{
  "num_hidden_layers": 15,
  "n_experts": 256,
  "experts_per_token": 8,
  "hidden_act": "swiglu",
  "moe_layers": [0, 1, 2, 3, 4, 5, 6, 7, 8, 9, 10, 11, 12, 13, 14],
  "normalize_top_k": true,
  "balance_loss": 0.00501,
  "balance_bias": false,
  "init_std_router": 0.0239,
  "tie_word_embeddings": "early",
  "learning_rate": 0.00796,
  "beta2": 0.99,
  "max_steps": 7071
}
Below are experts of layer 6 (counted from 0) of a mixture-of-experts language model. Rows are named router (the router's row for the expert), gate (a neuron's input weights, with its number), up (a neuron's input weights, with its number) and show model dimensions 0-95. Each number is 200 + 30 x the weight over its row's rms, rounded and kept within 0 to 999.
Before each expert's rows: a language model's description of what the expert responds to. This comes from a sample of Wikipedia text that the model never trained on.

# expert 49
Description: Directional and spatial words. Compass and position words like north, south, west, back, left, down, usually before of the in location descriptions.
router,203,207,201,175,175,233,169,123,173,244,207,166,198,228,207,198,187,181,197,228,243,164,169,237,189,226,203,229,251,146,181,186,190,194,174,249,168,262,170,197,171,173,150,206,188,225,188,223,229,142,212,211,222,209,156,199,190,247,202,201,189,169,222,192,254,192,184,208,176,173,229,234,228,243,258,176,186,239,206,223,226,251,195,234,259,230,208,177,189,217,153,234,172,240,174,226
gate0,187,203,191,191,169,198,227,172,178,144,132,193,222,242,209,207,214,223,188,167,199,135,164,183,208,194,164,194,190,194,161,197,193,147,186,203,160,221,153,158,240,248,146,206,209,193,207,211,247,195,211,162,203,214,213,237,200,178,184,224,247,137,219,209,170,208,132,189,191,206,168,184,165,146,205,184,198,207,123,200,203,178,153,164,209,169,212,217,162,210,208,166,197,270,207,162
up0,168,247,171,213,269,235,181,211,156,177,218,176,154,211,206,232,212,204,246,295,226,180,218,177,195,180,184,208,180,298,196,239,171,183,230,191,219,239,236,211,232,201,207,241,158,248,232,184,228,211,225,192,195,197,176,154,217,253,209,175,189,201,195,167,225,180,185,206,230,198,175,185,183,161,220,199,170,201,189,213,191,216,196,228,236,171,143,245,199,259,220,200,161,200,192,190
gate1,146,204,178,165,197,231,200,151,172,225,189,251,242,186,198,168,241,160,211,231,193,259,168,226,211,180,199,230,279,177,200,258,223,200,200,206,241,247,213,224,199,143,202,228,229,207,188,289,186,210,121,200,211,190,216,167,188,222,192,214,184,261,260,238,238,208,191,209,233,209,213,212,237,197,229,191,198,199,160,229,215,171,245,195,211,210,203,232,209,191,215,210,205,171,186,186
up1,153,203,184,184,192,203,224,235,218,212,192,270,194,144,176,197,197,171,156,159,191,231,188,187,190,226,240,182,199,175,267,209,172,205,203,182,208,159,204,182,259,224,236,184,202,153,228,198,128,179,155,220,199,170,148,180,169,144,200,232,160,134,239,169,236,196,213,198,231,223,218,168,257,207,176,165,224,195,191,187,159,184,195,206,231,206,223,179,237,166,202,163,236,196,165,232
gate2,131,176,212,180,189,264,205,158,179,275,130,169,183,225,259,206,178,186,231,194,200,198,209,206,212,231,178,206,256,257,240,191,224,234,162,190,239,218,216,237,199,224,174,179,211,188,180,227,212,210,181,208,178,238,156,206,204,192,178,200,170,146,180,230,245,153,190,268,175,188,213,255,177,160,217,205,187,194,186,201,200,244,167,199,218,222,182,223,196,254,221,214,168,211,233,186
up2,183,136,124,115,200,186,216,247,168,173,218,220,210,200,238,170,189,223,149,219,265,201,217,214,238,171,198,179,222,207,192,172,227,227,161,238,198,174,226,221,228,194,227,203,230,192,131,162,175,192,187,252,290,227,206,239,229,194,227,200,222,211,179,182,214,167,187,214,190,215,161,213,210,169,194,170,188,175,173,237,162,188,187,218,201,240,215,226,209,174,252,230,212,205,210,202
gate3,227,234,217,228,191,214,226,187,155,209,212,183,220,213,173,195,267,240,156,188,259,199,197,220,190,242,211,146,214,186,183,185,208,222,137,165,269,232,194,158,193,190,195,203,189,238,216,163,273,228,202,161,214,230,224,214,209,204,215,178,257,204,171,188,184,191,201,241,212,192,269,205,249,165,166,200,165,172,137,218,175,174,221,247,212,254,171,202,211,161,211,172,171,210,200,207
up3,184,217,224,149,286,166,201,205,237,188,226,232,177,220,177,237,245,200,243,207,192,221,195,226,166,168,213,225,212,219,167,151,187,183,191,180,137,228,210,214,223,248,185,205,221,160,156,198,181,201,238,238,221,197,222,176,185,161,159,176,180,246,192,216,176,206,175,178,124,217,176,244,191,152,194,202,254,186,213,157,190,178,220,190,190,207,211,193,134,243,187,177,198,135,236,196
gate4,144,203,217,232,157,147,187,178,198,219,226,247,224,170,222,203,256,176,190,245,179,174,180,243,244,142,215,249,197,215,276,202,157,212,209,195,214,238,185,189,222,193,174,152,160,201,225,144,238,258,212,185,193,234,165,193,264,220,172,197,190,158,154,203,239,221,191,225,206,203,187,185,182,206,198,220,169,208,227,196,233,227,207,225,261,180,192,212,242,211,227,184,173,240,221,215
up4,185,212,223,160,163,182,158,192,191,147,129,170,241,232,186,157,200,149,178,204,227,162,196,203,183,178,257,255,213,235,198,180,236,197,221,242,201,241,202,205,160,189,226,253,204,214,191,236,164,258,204,157,148,246,144,231,201,143,227,188,154,223,175,221,204,147,204,210,183,218,183,235,199,217,159,220,199,237,197,192,203,206,192,218,227,192,213,228,195,203,136,157,180,211,195,207
gate5,159,188,207,191,189,236,191,185,202,156,163,194,154,198,222,177,169,194,165,183,192,199,168,160,176,182,215,178,238,157,171,215,204,148,223,210,229,203,191,205,167,206,181,175,207,203,192,201,193,199,184,134,156,224,121,250,207,212,171,235,253,137,202,180,186,179,232,148,183,189,220,233,224,203,224,219,209,275,165,283,172,179,263,183,194,209,204,235,153,212,221,194,198,201,179,157
up5,195,192,192,199,226,227,205,175,181,215,221,181,191,197,231,198,197,241,230,166,168,172,193,143,210,249,169,188,301,216,189,213,184,175,169,223,200,182,199,203,189,154,232,221,230,227,179,219,219,209,252,168,193,193,229,209,230,237,233,181,236,214,202,204,208,187,171,190,182,159,215,192,228,188,157,183,187,186,209,228,214,170,256,209,247,149,207,117,208,292,202,209,244,189,265,174
gate6,187,208,231,246,171,155,200,191,155,205,194,238,229,195,252,205,214,141,195,217,207,211,207,239,128,244,202,284,215,171,177,221,238,204,214,204,220,246,157,184,209,216,183,179,164,193,156,170,216,184,169,233,197,179,140,215,150,209,167,229,201,189,200,186,224,217,185,215,182,209,175,194,191,200,209,232,200,153,250,234,251,161,168,165,227,189,268,177,194,175,206,200,229,207,141,169
up6,141,226,250,196,180,239,213,170,186,288,177,196,177,217,269,183,162,226,177,170,230,171,223,243,119,159,192,225,224,153,249,207,189,169,206,241,161,233,204,151,242,188,245,191,184,223,195,170,209,196,227,177,215,211,189,172,163,218,171,237,173,158,201,197,194,221,207,192,189,228,188,230,143,222,232,166,222,226,190,182,195,227,226,181,195,233,174,213,189,194,159,204,225,225,209,227
gate7,239,221,164,206,178,172,183,198,218,206,219,167,253,184,174,179,173,199,131,206,209,172,220,237,162,197,201,173,172,178,220,155,216,200,187,135,184,220,185,185,255,246,166,219,176,175,185,159,149,191,204,240,199,175,167,170,203,239,171,175,229,139,205,184,252,204,153,208,106,191,179,184,175,151,204,194,193,186,214,219,249,209,218,189,187,259,169,151,205,204,190,169,212,203,238,200
up7,183,186,131,193,225,218,245,200,190,185,224,236,205,153,172,181,168,187,214,154,183,197,234,230,176,191,225,211,181,179,203,197,231,212,181,228,175,267,235,209,231,174,144,236,237,170,199,217,225,166,171,191,212,191,206,137,194,196,184,131,207,242,191,216,215,164,209,226,227,179,171,230,241,166,177,261,206,185,154,238,205,214,219,147,158,254,204,226,168,214,177,226,227,248,250,182
gate8,130,192,232,187,206,219,195,126,125,230,163,184,211,237,221,173,228,176,185,169,180,260,232,162,228,206,282,221,201,158,122,194,253,183,181,189,179,211,212,214,217,194,196,223,227,219,147,214,225,201,246,181,229,192,212,183,215,214,248,208,183,186,159,209,184,206,167,200,235,152,219,212,238,172,212,196,216,228,234,162,236,185,205,215,166,208,206,179,181,226,203,201,158,211,179,163
up8,247,210,225,182,179,172,212,209,220,162,197,171,206,205,204,160,231,283,197,265,240,203,220,244,219,154,220,200,232,215,226,185,196,231,210,190,187,165,190,258,189,172,176,185,199,223,228,212,204,153,231,233,233,233,250,246,172,236,220,244,204,237,207,166,190,172,158,234,199,201,205,202,263,202,224,257,204,217,200,149,211,194,232,161,250,145,189,173,201,170,171,213,228,161,227,183
gate9,148,182,250,165,229,149,224,164,208,193,248,171,237,213,220,140,210,153,190,217,177,186,204,228,156,231,193,205,244,228,187,181,229,212,208,148,198,180,234,243,198,182,163,188,239,163,182,166,164,181,253,243,224,176,207,182,178,236,288,210,158,230,217,205,193,199,219,163,211,211,245,165,226,235,190,219,242,184,219,184,193,192,181,224,209,214,179,143,142,207,174,203,175,213,211,168
up9,206,179,193,141,176,229,206,229,221,185,235,173,160,222,197,214,192,169,238,158,232,223,172,204,155,224,232,186,184,205,120,191,232,156,181,195,222,192,181,211,178,170,234,202,148,223,177,243,236,248,194,190,186,212,198,237,209,200,227,155,210,237,240,243,224,134,221,223,162,175,194,217,179,155,124,197,184,212,193,218,191,227,200,170,183,171,193,171,232,211,242,125,198,169,206,160
gate10,175,285,199,212,209,188,184,155,177,175,208,224,195,185,144,185,188,186,158,227,227,181,224,224,219,239,193,281,236,165,193,198,220,167,204,178,263,197,226,216,235,179,159,162,237,199,199,221,186,157,155,234,190,159,190,193,244,223,176,228,190,172,176,197,211,253,180,162,195,223,212,163,246,176,178,199,169,197,174,218,194,195,206,151,180,213,161,251,198,173,156,279,220,200,189,206
up10,202,125,189,241,221,185,200,199,212,218,216,192,202,224,201,224,203,190,148,217,170,236,242,173,153,188,189,155,176,201,251,215,217,224,262,195,147,209,191,166,229,244,158,228,257,193,203,249,218,201,236,188,245,170,194,208,246,260,133,197,190,166,207,169,198,189,176,157,230,209,147,228,181,201,217,268,188,198,211,194,209,182,189,236,218,182,174,202,148,211,198,198,255,185,171,173

# expert 39
Description: Possessives and pronouns. Possessive 's after names or nouns, and possessive pronouns his, her, their, its, often before family words like son, mother.
router,232,172,178,206,188,253,233,250,221,250,219,233,178,212,215,244,206,175,195,179,194,221,216,224,242,187,185,205,173,173,191,199,179,241,209,210,178,210,195,168,160,262,241,212,176,149,210,196,163,164,188,182,142,160,170,213,191,230,190,217,210,172,244,230,129,219,193,193,224,217,203,204,168,228,236,169,176,161,201,208,145,254,184,170,140,225,137,175,254,223,228,202,202,212,232,239
gate5,166,182,255,216,240,206,208,202,189,239,223,205,218,213,257,215,231,158,181,199,178,233,205,211,200,178,242,230,212,189,166,197,212,208,200,230,235,164,235,179,191,249,207,205,216,206,197,220,148,221,208,181,173,157,196,227,263,192,237,213,202,208,212,142,205,197,220,165,167,296,142,186,198,188,121,215,215,249,183,185,203,248,252,186,151,203,194,197,161,168,221,225,179,170,242,215
up5,179,164,189,132,228,188,216,136,226,219,187,182,182,191,205,238,214,153,155,180,251,202,179,235,196,156,181,224,220,174,209,187,203,259,247,191,171,224,204,167,168,197,194,214,173,234,199,193,202,204,250,190,183,151,210,235,170,149,205,217,209,190,180,153,191,195,264,186,180,245,191,142,229,252,157,186,195,202,190,227,196,220,189,261,190,252,219,239,163,176,203,197,163,263,192,194
gate6,229,213,191,155,128,223,219,234,145,202,200,234,205,187,263,217,217,180,205,197,248,231,176,229,248,177,157,203,277,204,234,223,181,156,184,191,198,181,216,209,209,159,139,183,251,159,181,175,185,220,191,189,213,179,231,176,184,196,205,216,118,206,164,214,222,253,217,205,159,212,269,190,189,206,208,170,178,217,176,252,226,180,191,208,156,154,190,204,220,212,213,185,180,214,212,168
up6,198,161,188,191,164,185,195,229,194,204,227,165,197,150,175,225,210,182,210,252,195,199,167,178,206,201,157,216,184,193,241,207,186,194,222,233,181,173,225,154,242,217,210,242,180,243,221,159,183,158,194,220,123,223,108,252,217,217,204,224,205,226,158,261,227,209,230,229,195,207,191,183,198,242,218,270,206,149,154,224,210,236,223,170,204,170,185,215,246,177,225,195,238,198,162,185
gate7,220,190,180,192,178,194,212,225,196,229,185,244,203,257,221,189,209,189,263,237,195,176,205,184,243,302,196,204,226,199,157,181,192,152,162,178,204,168,202,229,250,226,217,232,162,202,205,184,162,282,217,206,194,208,183,205,208,216,221,196,214,243,224,222,189,191,213,165,142,229,252,172,186,241,199,216,232,174,211,192,213,189,245,263,186,210,176,187,193,145,235,169,252,203,243,212
up7,210,248,201,193,161,188,156,200,234,143,173,253,185,170,193,206,234,208,241,208,230,176,222,164,188,178,206,193,158,129,176,177,217,169,177,201,221,229,209,191,171,207,161,154,186,186,158,210,169,184,183,164,158,245,203,229,136,205,202,225,181,248,275,167,190,156,218,202,185,211,181,204,190,203,169,204,205,203,233,220,143,177,197,169,167,235,171,224,242,153,233,236,194,169,249,173
gate8,180,199,256,209,225,217,185,205,232,173,236,181,212,223,223,161,242,164,157,204,137,189,233,180,228,233,186,258,200,227,208,219,168,209,216,181,171,193,213,216,215,169,222,172,232,153,194,233,193,148,225,214,232,219,158,142,191,219,236,206,178,210,149,225,167,211,197,208,226,214,258,174,177,237,221,211,205,242,248,219,186,220,184,201,239,163,119,226,211,162,195,139,195,217,236,161
up8,156,200,207,158,228,189,217,244,210,212,216,196,202,244,205,188,206,166,169,259,179,205,231,193,251,160,181,186,153,163,201,251,191,267,217,245,189,245,218,185,157,185,191,196,238,206,222,208,219,161,135,164,176,157,173,247,204,229,198,173,227,214,187,163,188,199,279,204,219,202,201,205,140,225,224,207,184,243,195,178,226,244,134,210,193,190,199,188,221,225,216,191,165,184,182,144
gate9,190,185,181,185,256,227,212,191,183,201,192,188,228,225,276,158,217,214,207,212,198,209,228,176,191,218,249,212,217,221,211,163,189,192,250,180,189,144,221,181,222,219,162,211,197,199,208,222,262,195,180,179,208,159,209,167,265,244,209,199,235,210,177,223,210,224,198,169,215,270,169,150,208,211,208,163,222,145,239,184,224,199,230,211,230,197,242,265,241,237,184,132,176,194,263,188
up9,208,171,190,223,206,187,208,249,186,197,220,169,171,184,196,240,151,231,165,232,210,245,220,211,276,183,216,171,181,197,151,179,187,183,203,207,221,118,182,192,267,215,203,163,204,201,183,188,162,190,265,247,146,159,233,215,210,218,188,206,196,191,184,204,233,218,183,161,179,189,216,225,253,220,189,167,163,201,216,236,225,231,250,191,207,191,254,269,232,189,208,179,147,190,238,206
gate10,225,204,233,220,208,156,164,201,229,194,195,213,193,205,194,172,175,146,172,203,129,226,209,211,191,151,195,180,187,232,178,181,183,194,211,181,192,209,140,158,135,196,190,223,201,175,200,155,152,193,193,197,190,178,208,173,243,160,226,219,224,221,197,221,157,258,191,188,247,196,202,192,175,162,163,223,291,192,199,243,225,217,182,203,158,161,113,191,267,225,212,207,183,211,217,184
up10,255,232,195,230,192,272,219,266,183,207,223,218,174,231,215,210,222,195,229,149,219,189,202,197,183,192,195,184,172,216,193,201,214,156,216,189,228,197,175,177,190,166,227,193,203,215,173,205,233,177,211,199,191,137,142,194,129,178,153,192,223,201,189,254,257,236,210,196,149,172,197,232,254,208,187,200,214,172,149,208,223,186,251,270,148,203,167,215,215,187,230,208,165,198,197,141
gate11,209,199,240,215,180,183,221,265,199,230,165,219,172,199,203,157,167,206,252,183,133,192,244,167,148,158,170,105,224,169,177,196,201,255,176,155,199,235,191,196,219,207,225,218,201,214,195,195,206,158,151,158,175,173,150,204,222,220,266,215,160,191,203,164,185,188,213,214,174,179,202,210,199,170,219,210,250,248,212,154,177,222,205,214,182,267,222,208,201,165,186,177,197,183,197,198
up11,203,235,140,208,170,293,196,218,155,174,190,182,213,225,193,244,155,175,170,182,207,191,153,232,220,197,224,238,224,180,210,210,199,214,168,204,242,171,220,203,172,197,196,215,193,169,199,211,168,224,218,199,213,206,201,196,207,214,234,173,269,155,210,197,155,183,211,190,246,134,173,191,200,224,194,196,240,281,206,272,172,246,167,161,205,136,170,221,224,232,201,185,191,220,198,186
gate12,211,197,180,260,152,187,184,220,185,185,158,213,197,164,141,201,251,204,215,187,208,162,223,206,201,241,236,185,210,219,168,178,196,190,148,200,188,181,279,221,220,140,209,185,196,196,208,231,195,206,213,206,147,190,152,195,170,209,207,194,222,183,231,263,179,177,160,173,201,166,163,190,185,176,145,179,243,188,233,223,187,255,225,260,235,205,207,241,256,227,190,246,235,153,212,185
up12,151,231,169,206,222,186,138,246,225,152,211,175,228,209,222,188,190,223,232,224,227,244,237,240,209,197,166,223,215,195,176,177,230,179,218,223,157,164,216,221,183,166,205,156,208,205,193,207,256,179,174,181,200,234,162,150,142,207,218,199,199,206,191,230,106,196,160,166,205,225,241,234,233,166,175,220,222,222,197,200,215,259,184,207,175,142,172,202,156,197,242,165,175,204,236,203
gate13,187,201,194,207,168,152,219,177,132,240,174,173,193,227,200,192,248,204,226,225,212,225,162,190,166,172,173,174,242,239,222,242,213,173,212,195,235,188,185,279,202,166,213,157,207,228,240,218,221,197,208,203,286,146,217,135,135,201,200,209,157,199,258,193,192,206,159,200,200,203,216,177,211,225,217,205,226,188,223,215,183,200,248,219,195,216,162,202,235,242,162,229,176,151,173,206
up13,182,187,204,176,181,234,212,189,164,197,186,236,194,231,206,194,222,200,202,174,198,230,208,224,222,236,220,163,227,256,187,123,248,233,138,227,153,163,221,218,246,195,176,242,174,184,128,196,188,147,211,225,184,214,187,197,238,191,191,215,257,160,160,149,176,222,215,196,207,182,193,218,192,188,206,242,195,204,139,215,223,198,222,180,217,193,230,154,244,140,165,224,226,261,193,227
gate14,198,257,220,177,241,177,231,249,199,213,187,164,230,210,203,225,201,247,160,203,188,238,131,249,217,189,249,226,249,230,212,209,169,201,251,207,177,206,228,211,166,214,159,215,216,209,158,185,184,252,176,206,264,160,181,234,256,233,233,204,201,215,189,192,177,267,182,218,232,221,223,209,223,206,180,176,204,219,203,139,189,254,209,226,193,167,200,200,266,227,156,199,207,216,235,198
up14,174,210,194,201,131,175,220,288,161,252,174,214,199,285,212,208,147,227,151,180,208,237,196,208,254,198,185,204,195,222,176,198,202,181,185,213,179,165,216,279,216,186,215,222,193,202,175,207,207,250,206,208,189,133,186,216,204,198,208,228,228,205,251,196,217,183,203,207,269,257,218,216,208,205,194,151,217,200,193,165,171,236,187,227,216,188,236,229,183,147,245,211,208,222,210,207
gate15,189,240,186,182,228,195,186,192,216,238,199,239,193,179,171,173,161,218,167,238,176,226,209,212,173,212,164,215,241,224,301,231,176,233,214,220,132,182,238,192,188,222,212,185,189,169,212,209,203,241,167,174,209,180,152,159,172,228,185,234,257,228,166,175,166,223,212,255,203,215,190,185,182,227,252,175,176,225,200,199,216,188,233,172,223,273,149,200,150,221,158,185,200,166,214,178
up15,180,207,239,224,208,230,246,163,198,204,206,209,229,198,183,260,229,215,197,196,202,192,219,238,198,180,122,216,250,192,181,225,161,197,230,190,201,210,284,232,153,199,242,188,162,188,242,200,206,203,197,238,235,211,234,248,226,205,219,165,173,184,215,207,151,248,176,187,219,152,177,223,182,145,199,175,220,218,179,188,209,257,210,200,159,159,126,225,233,200,185,235,242,188,221,163

# expert 59
Description: Prepositions after phrases. Prepositions following a noun or verb phrase, such as for, on, to, in the, at the, as in converted to, Programme on.
router,200,170,192,224,222,225,270,266,173,258,180,233,181,202,226,129,210,239,202,189,205,151,195,256,209,187,172,204,183,181,167,240,201,165,191,201,176,234,243,181,233,222,213,211,193,200,173,194,225,173,234,201,211,222,163,212,196,203,213,188,224,222,260,154,139,249,217,171,184,232,177,228,188,231,227,246,152,192,183,236,194,184,225,236,175,170,256,157,222,180,166,182,222,202,234,229
gate0,216,253,188,124,197,157,201,174,257,246,184,197,196,144,219,145,181,190,192,193,172,213,189,249,203,236,195,186,169,206,194,135,263,234,180,217,186,249,232,164,229,189,219,198,225,187,186,189,252,208,197,237,234,223,200,225,196,145,217,217,191,185,189,217,193,230,200,236,186,232,173,161,190,191,197,228,132,192,236,169,190,231,269,146,199,241,188,176,234,181,190,231,203,180,194,206
up0,153,140,260,247,213,189,202,230,179,180,191,229,161,206,165,238,231,159,218,124,216,201,199,199,196,150,204,237,273,199,240,139,196,211,245,182,232,175,217,182,207,230,215,204,136,184,205,207,211,223,188,214,208,198,211,241,182,207,238,233,229,207,210,241,203,183,142,138,223,193,225,222,163,213,170,210,183,212,202,202,214,216,238,160,217,169,205,212,181,220,185,223,152,148,239,200
gate1,195,209,157,218,216,200,202,200,199,181,140,227,182,159,193,234,229,188,268,236,185,179,194,206,274,239,148,227,283,181,179,214,209,229,217,221,197,232,225,213,186,183,250,185,225,194,228,159,212,186,151,178,192,212,166,220,193,181,203,167,223,161,187,241,123,233,173,185,164,238,193,227,194,160,167,198,213,169,182,166,233,158,201,225,207,168,204,232,181,168,149,183,193,208,253,186
up1,232,185,180,192,250,214,222,230,216,158,146,194,160,239,180,184,219,165,225,200,223,206,175,210,203,209,230,237,275,162,231,219,245,229,205,202,195,184,186,185,207,251,161,139,169,200,177,235,203,186,222,234,179,171,205,207,247,211,174,231,125,221,162,226,232,180,212,136,205,229,180,122,200,196,183,209,188,263,202,204,232,187,231,193,193,246,219,210,191,211,186,213,217,210,261,233
gate2,240,215,129,224,244,179,210,204,186,229,156,189,161,209,182,191,207,222,164,206,182,228,226,217,179,204,197,168,257,227,227,168,203,165,202,151,178,193,236,145,157,215,178,199,153,219,183,208,193,209,184,172,248,241,221,200,168,208,157,267,219,187,224,246,194,172,191,150,127,147,227,203,164,182,182,233,220,197,196,199,225,213,178,164,179,156,231,179,224,181,217,221,171,179,270,193
up2,203,187,270,200,196,166,156,230,206,187,163,203,202,174,175,229,192,142,199,179,203,158,229,216,222,136,211,226,136,142,208,223,224,197,196,169,155,208,164,204,183,180,245,177,246,213,302,172,223,209,163,164,178,194,188,195,173,188,197,182,214,180,230,226,199,187,217,184,243,203,195,183,167,169,151,220,187,207,219,187,214,184,157,232,252,235,142,237,175,226,206,179,210,162,227,203
gate3,173,166,262,171,188,238,220,222,192,194,189,215,183,207,255,224,156,175,182,143,221,200,215,184,212,232,189,182,159,198,198,178,216,158,172,222,180,242,180,220,181,173,173,199,180,215,232,203,177,149,245,221,193,205,176,200,241,206,159,157,170,224,199,217,218,194,163,191,133,258,232,120,189,127,207,193,183,128,207,159,227,176,186,195,184,209,222,216,223,183,167,184,249,195,168,167
up3,228,234,182,232,214,191,210,212,180,201,198,214,175,168,244,244,165,226,211,263,214,206,198,160,243,215,236,167,206,218,196,244,201,224,185,178,181,226,194,173,235,162,218,225,195,204,189,204,232,255,176,201,153,214,225,229,227,218,130,131,249,234,179,216,227,192,183,193,227,191,160,163,222,216,131,169,194,162,216,170,201,185,166,224,197,218,176,233,215,227,148,213,255,262,176,246
gate4,186,208,243,161,227,193,194,266,238,188,223,288,193,198,244,197,203,188,236,211,240,106,222,186,207,219,206,231,168,194,219,169,212,228,184,188,199,156,165,202,226,161,227,200,186,220,185,184,154,213,146,203,207,215,215,189,255,202,190,152,237,228,172,202,212,178,174,199,232,215,279,183,225,212,158,170,210,175,201,177,201,146,221,224,240,217,192,173,259,223,224,182,194,172,223,199
up4,207,205,160,245,144,168,195,188,183,144,179,197,226,213,159,163,222,212,222,194,144,241,221,228,215,177,209,203,231,200,232,150,209,218,153,158,224,153,202,198,237,165,239,210,262,222,154,211,197,213,247,213,190,186,234,217,153,170,236,255,218,176,154,180,174,189,156,176,248,193,198,169,218,167,211,254,236,189,242,188,179,208,232,189,211,224,147,182,202,210,190,232,208,256,215,183
gate5,254,216,214,249,237,101,204,212,187,229,216,172,194,178,201,197,199,210,185,193,135,203,133,195,205,145,217,168,168,218,211,185,232,226,206,206,231,210,195,148,205,234,191,235,224,195,251,144,198,156,177,183,222,193,188,122,191,222,184,210,211,212,166,241,195,233,179,202,210,175,243,163,177,210,223,220,156,161,252,210,213,246,204,232,199,183,195,157,186,170,208,149,192,199,203,234
up5,174,230,166,228,183,160,187,200,237,146,195,125,189,191,175,163,181,212,158,159,259,190,189,238,182,223,200,242,227,203,198,192,222,198,163,187,146,160,165,202,193,182,134,204,168,170,236,148,214,178,172,194,196,198,161,163,207,234,192,201,221,271,176,221,187,198,189,209,222,222,213,182,221,205,224,179,172,180,141,196,238,249,159,226,232,214,213,193,183,169,247,168,192,265,203,235
gate6,218,191,158,193,230,200,199,225,200,230,169,284,193,155,219,213,204,228,215,242,189,173,172,187,277,272,195,142,183,193,145,203,222,200,176,207,243,225,195,211,223,203,224,222,203,180,196,169,195,154,234,209,201,160,233,190,207,162,202,197,210,163,207,199,196,220,204,215,235,270,214,195,183,189,210,140,209,204,268,155,204,210,235,213,243,178,206,121,213,206,190,233,186,252,210,222
up6,215,202,261,221,230,249,205,232,245,204,154,208,141,183,184,243,183,164,250,209,234,208,188,228,227,202,191,229,230,184,165,174,179,169,198,238,221,152,225,195,177,205,167,215,233,213,179,249,219,214,223,254,213,193,183,148,199,243,172,229,202,170,187,234,196,232,161,111,239,206,182,210,232,201,156,220,198,185,201,217,274,191,206,159,174,178,152,178,175,180,205,198,221,167,232,213
gate7,198,203,270,236,236,171,218,150,189,249,184,225,201,191,200,199,220,140,218,223,200,227,171,215,223,254,173,159,187,238,191,180,182,216,218,195,206,231,213,263,190,240,257,186,212,232,142,197,244,228,257,231,240,217,221,215,200,188,216,202,195,175,205,177,199,178,253,162,214,251,194,185,187,210,188,191,149,133,185,161,216,144,141,219,229,215,245,156,182,191,181,202,198,187,200,204
up7,214,187,229,223,214,166,211,172,194,261,197,134,258,173,220,233,230,196,172,186,202,166,166,187,182,142,259,200,196,179,216,188,153,209,207,141,186,282,242,178,228,207,173,190,191,168,195,150,182,237,242,154,216,196,184,175,206,167,250,203,194,224,205,215,198,201,192,236,199,242,206,187,209,232,184,229,158,168,207,199,227,206,165,162,132,225,201,167,205,234,157,207,183,165,157,185
gate8,190,232,218,161,129,185,208,226,212,216,225,214,176,154,187,195,187,216,240,212,199,189,239,241,210,238,214,183,210,176,189,210,240,207,178,181,173,183,187,208,234,208,173,215,215,172,206,208,132,167,195,141,218,159,226,209,253,239,191,260,228,188,178,229,174,210,225,173,221,255,218,167,166,172,191,281,193,264,215,208,197,256,201,205,189,228,151,158,233,206,131,182,180,198,217,179
up8,222,192,210,193,168,149,182,222,185,227,278,194,146,155,245,203,182,192,184,204,193,221,196,196,212,187,199,264,193,198,232,155,199,218,170,198,185,148,149,251,214,184,246,171,161,176,160,194,252,208,171,240,187,190,186,182,145,185,208,223,178,180,219,167,272,205,215,212,173,173,189,286,188,180,231,177,241,221,237,224,214,215,236,204,239,211,197,160,224,205,193,249,232,191,213,207
gate9,190,213,215,155,189,223,215,245,193,164,227,232,214,172,220,176,218,214,258,205,204,180,263,176,203,229,162,203,198,183,258,198,177,192,171,192,269,231,208,205,179,188,221,170,227,148,218,186,210,178,211,233,161,200,181,248,196,263,246,191,185,198,171,158,180,182,233,221,199,190,265,192,191,167,230,162,148,205,236,138,223,175,223,138,174,202,155,184,207,186,210,181,195,156,148,234
up9,185,256,174,255,182,183,206,192,185,199,209,152,219,248,198,204,226,203,197,197,201,222,229,153,174,203,239,218,199,244,180,221,226,231,172,227,201,203,197,256,204,218,241,197,189,270,158,252,196,246,209,224,198,239,188,230,195,189,159,183,212,220,206,206,173,153,166,174,170,219,187,198,162,232,192,233,229,150,188,236,226,195,196,241,226,284,191,228,174,137,173,225,250,188,262,209
gate10,176,247,268,144,170,160,156,204,278,243,222,177,225,178,198,204,191,207,233,145,208,219,186,236,174,205,194,179,170,196,212,219,178,221,219,150,191,219,206,211,268,221,270,223,172,216,225,211,211,193,164,160,210,193,195,216,240,233,212,192,193,236,246,233,168,205,212,171,207,213,238,234,167,254,234,165,226,199,136,209,235,202,225,234,195,244,217,210,219,230,196,196,236,203,168,196
up10,199,179,212,198,194,200,178,203,198,206,181,245,216,221,184,166,247,147,180,238,229,184,172,205,216,192,224,171,187,196,158,200,210,204,205,176,133,189,213,173,216,278,198,217,192,240,160,234,209,214,231,202,193,227,245,129,190,186,173,193,175,197,205,203,262,165,241,209,219,285,202,193,187,181,188,204,205,162,227,144,194,196,185,139,193,170,277,179,173,230,184,240,147,219,157,192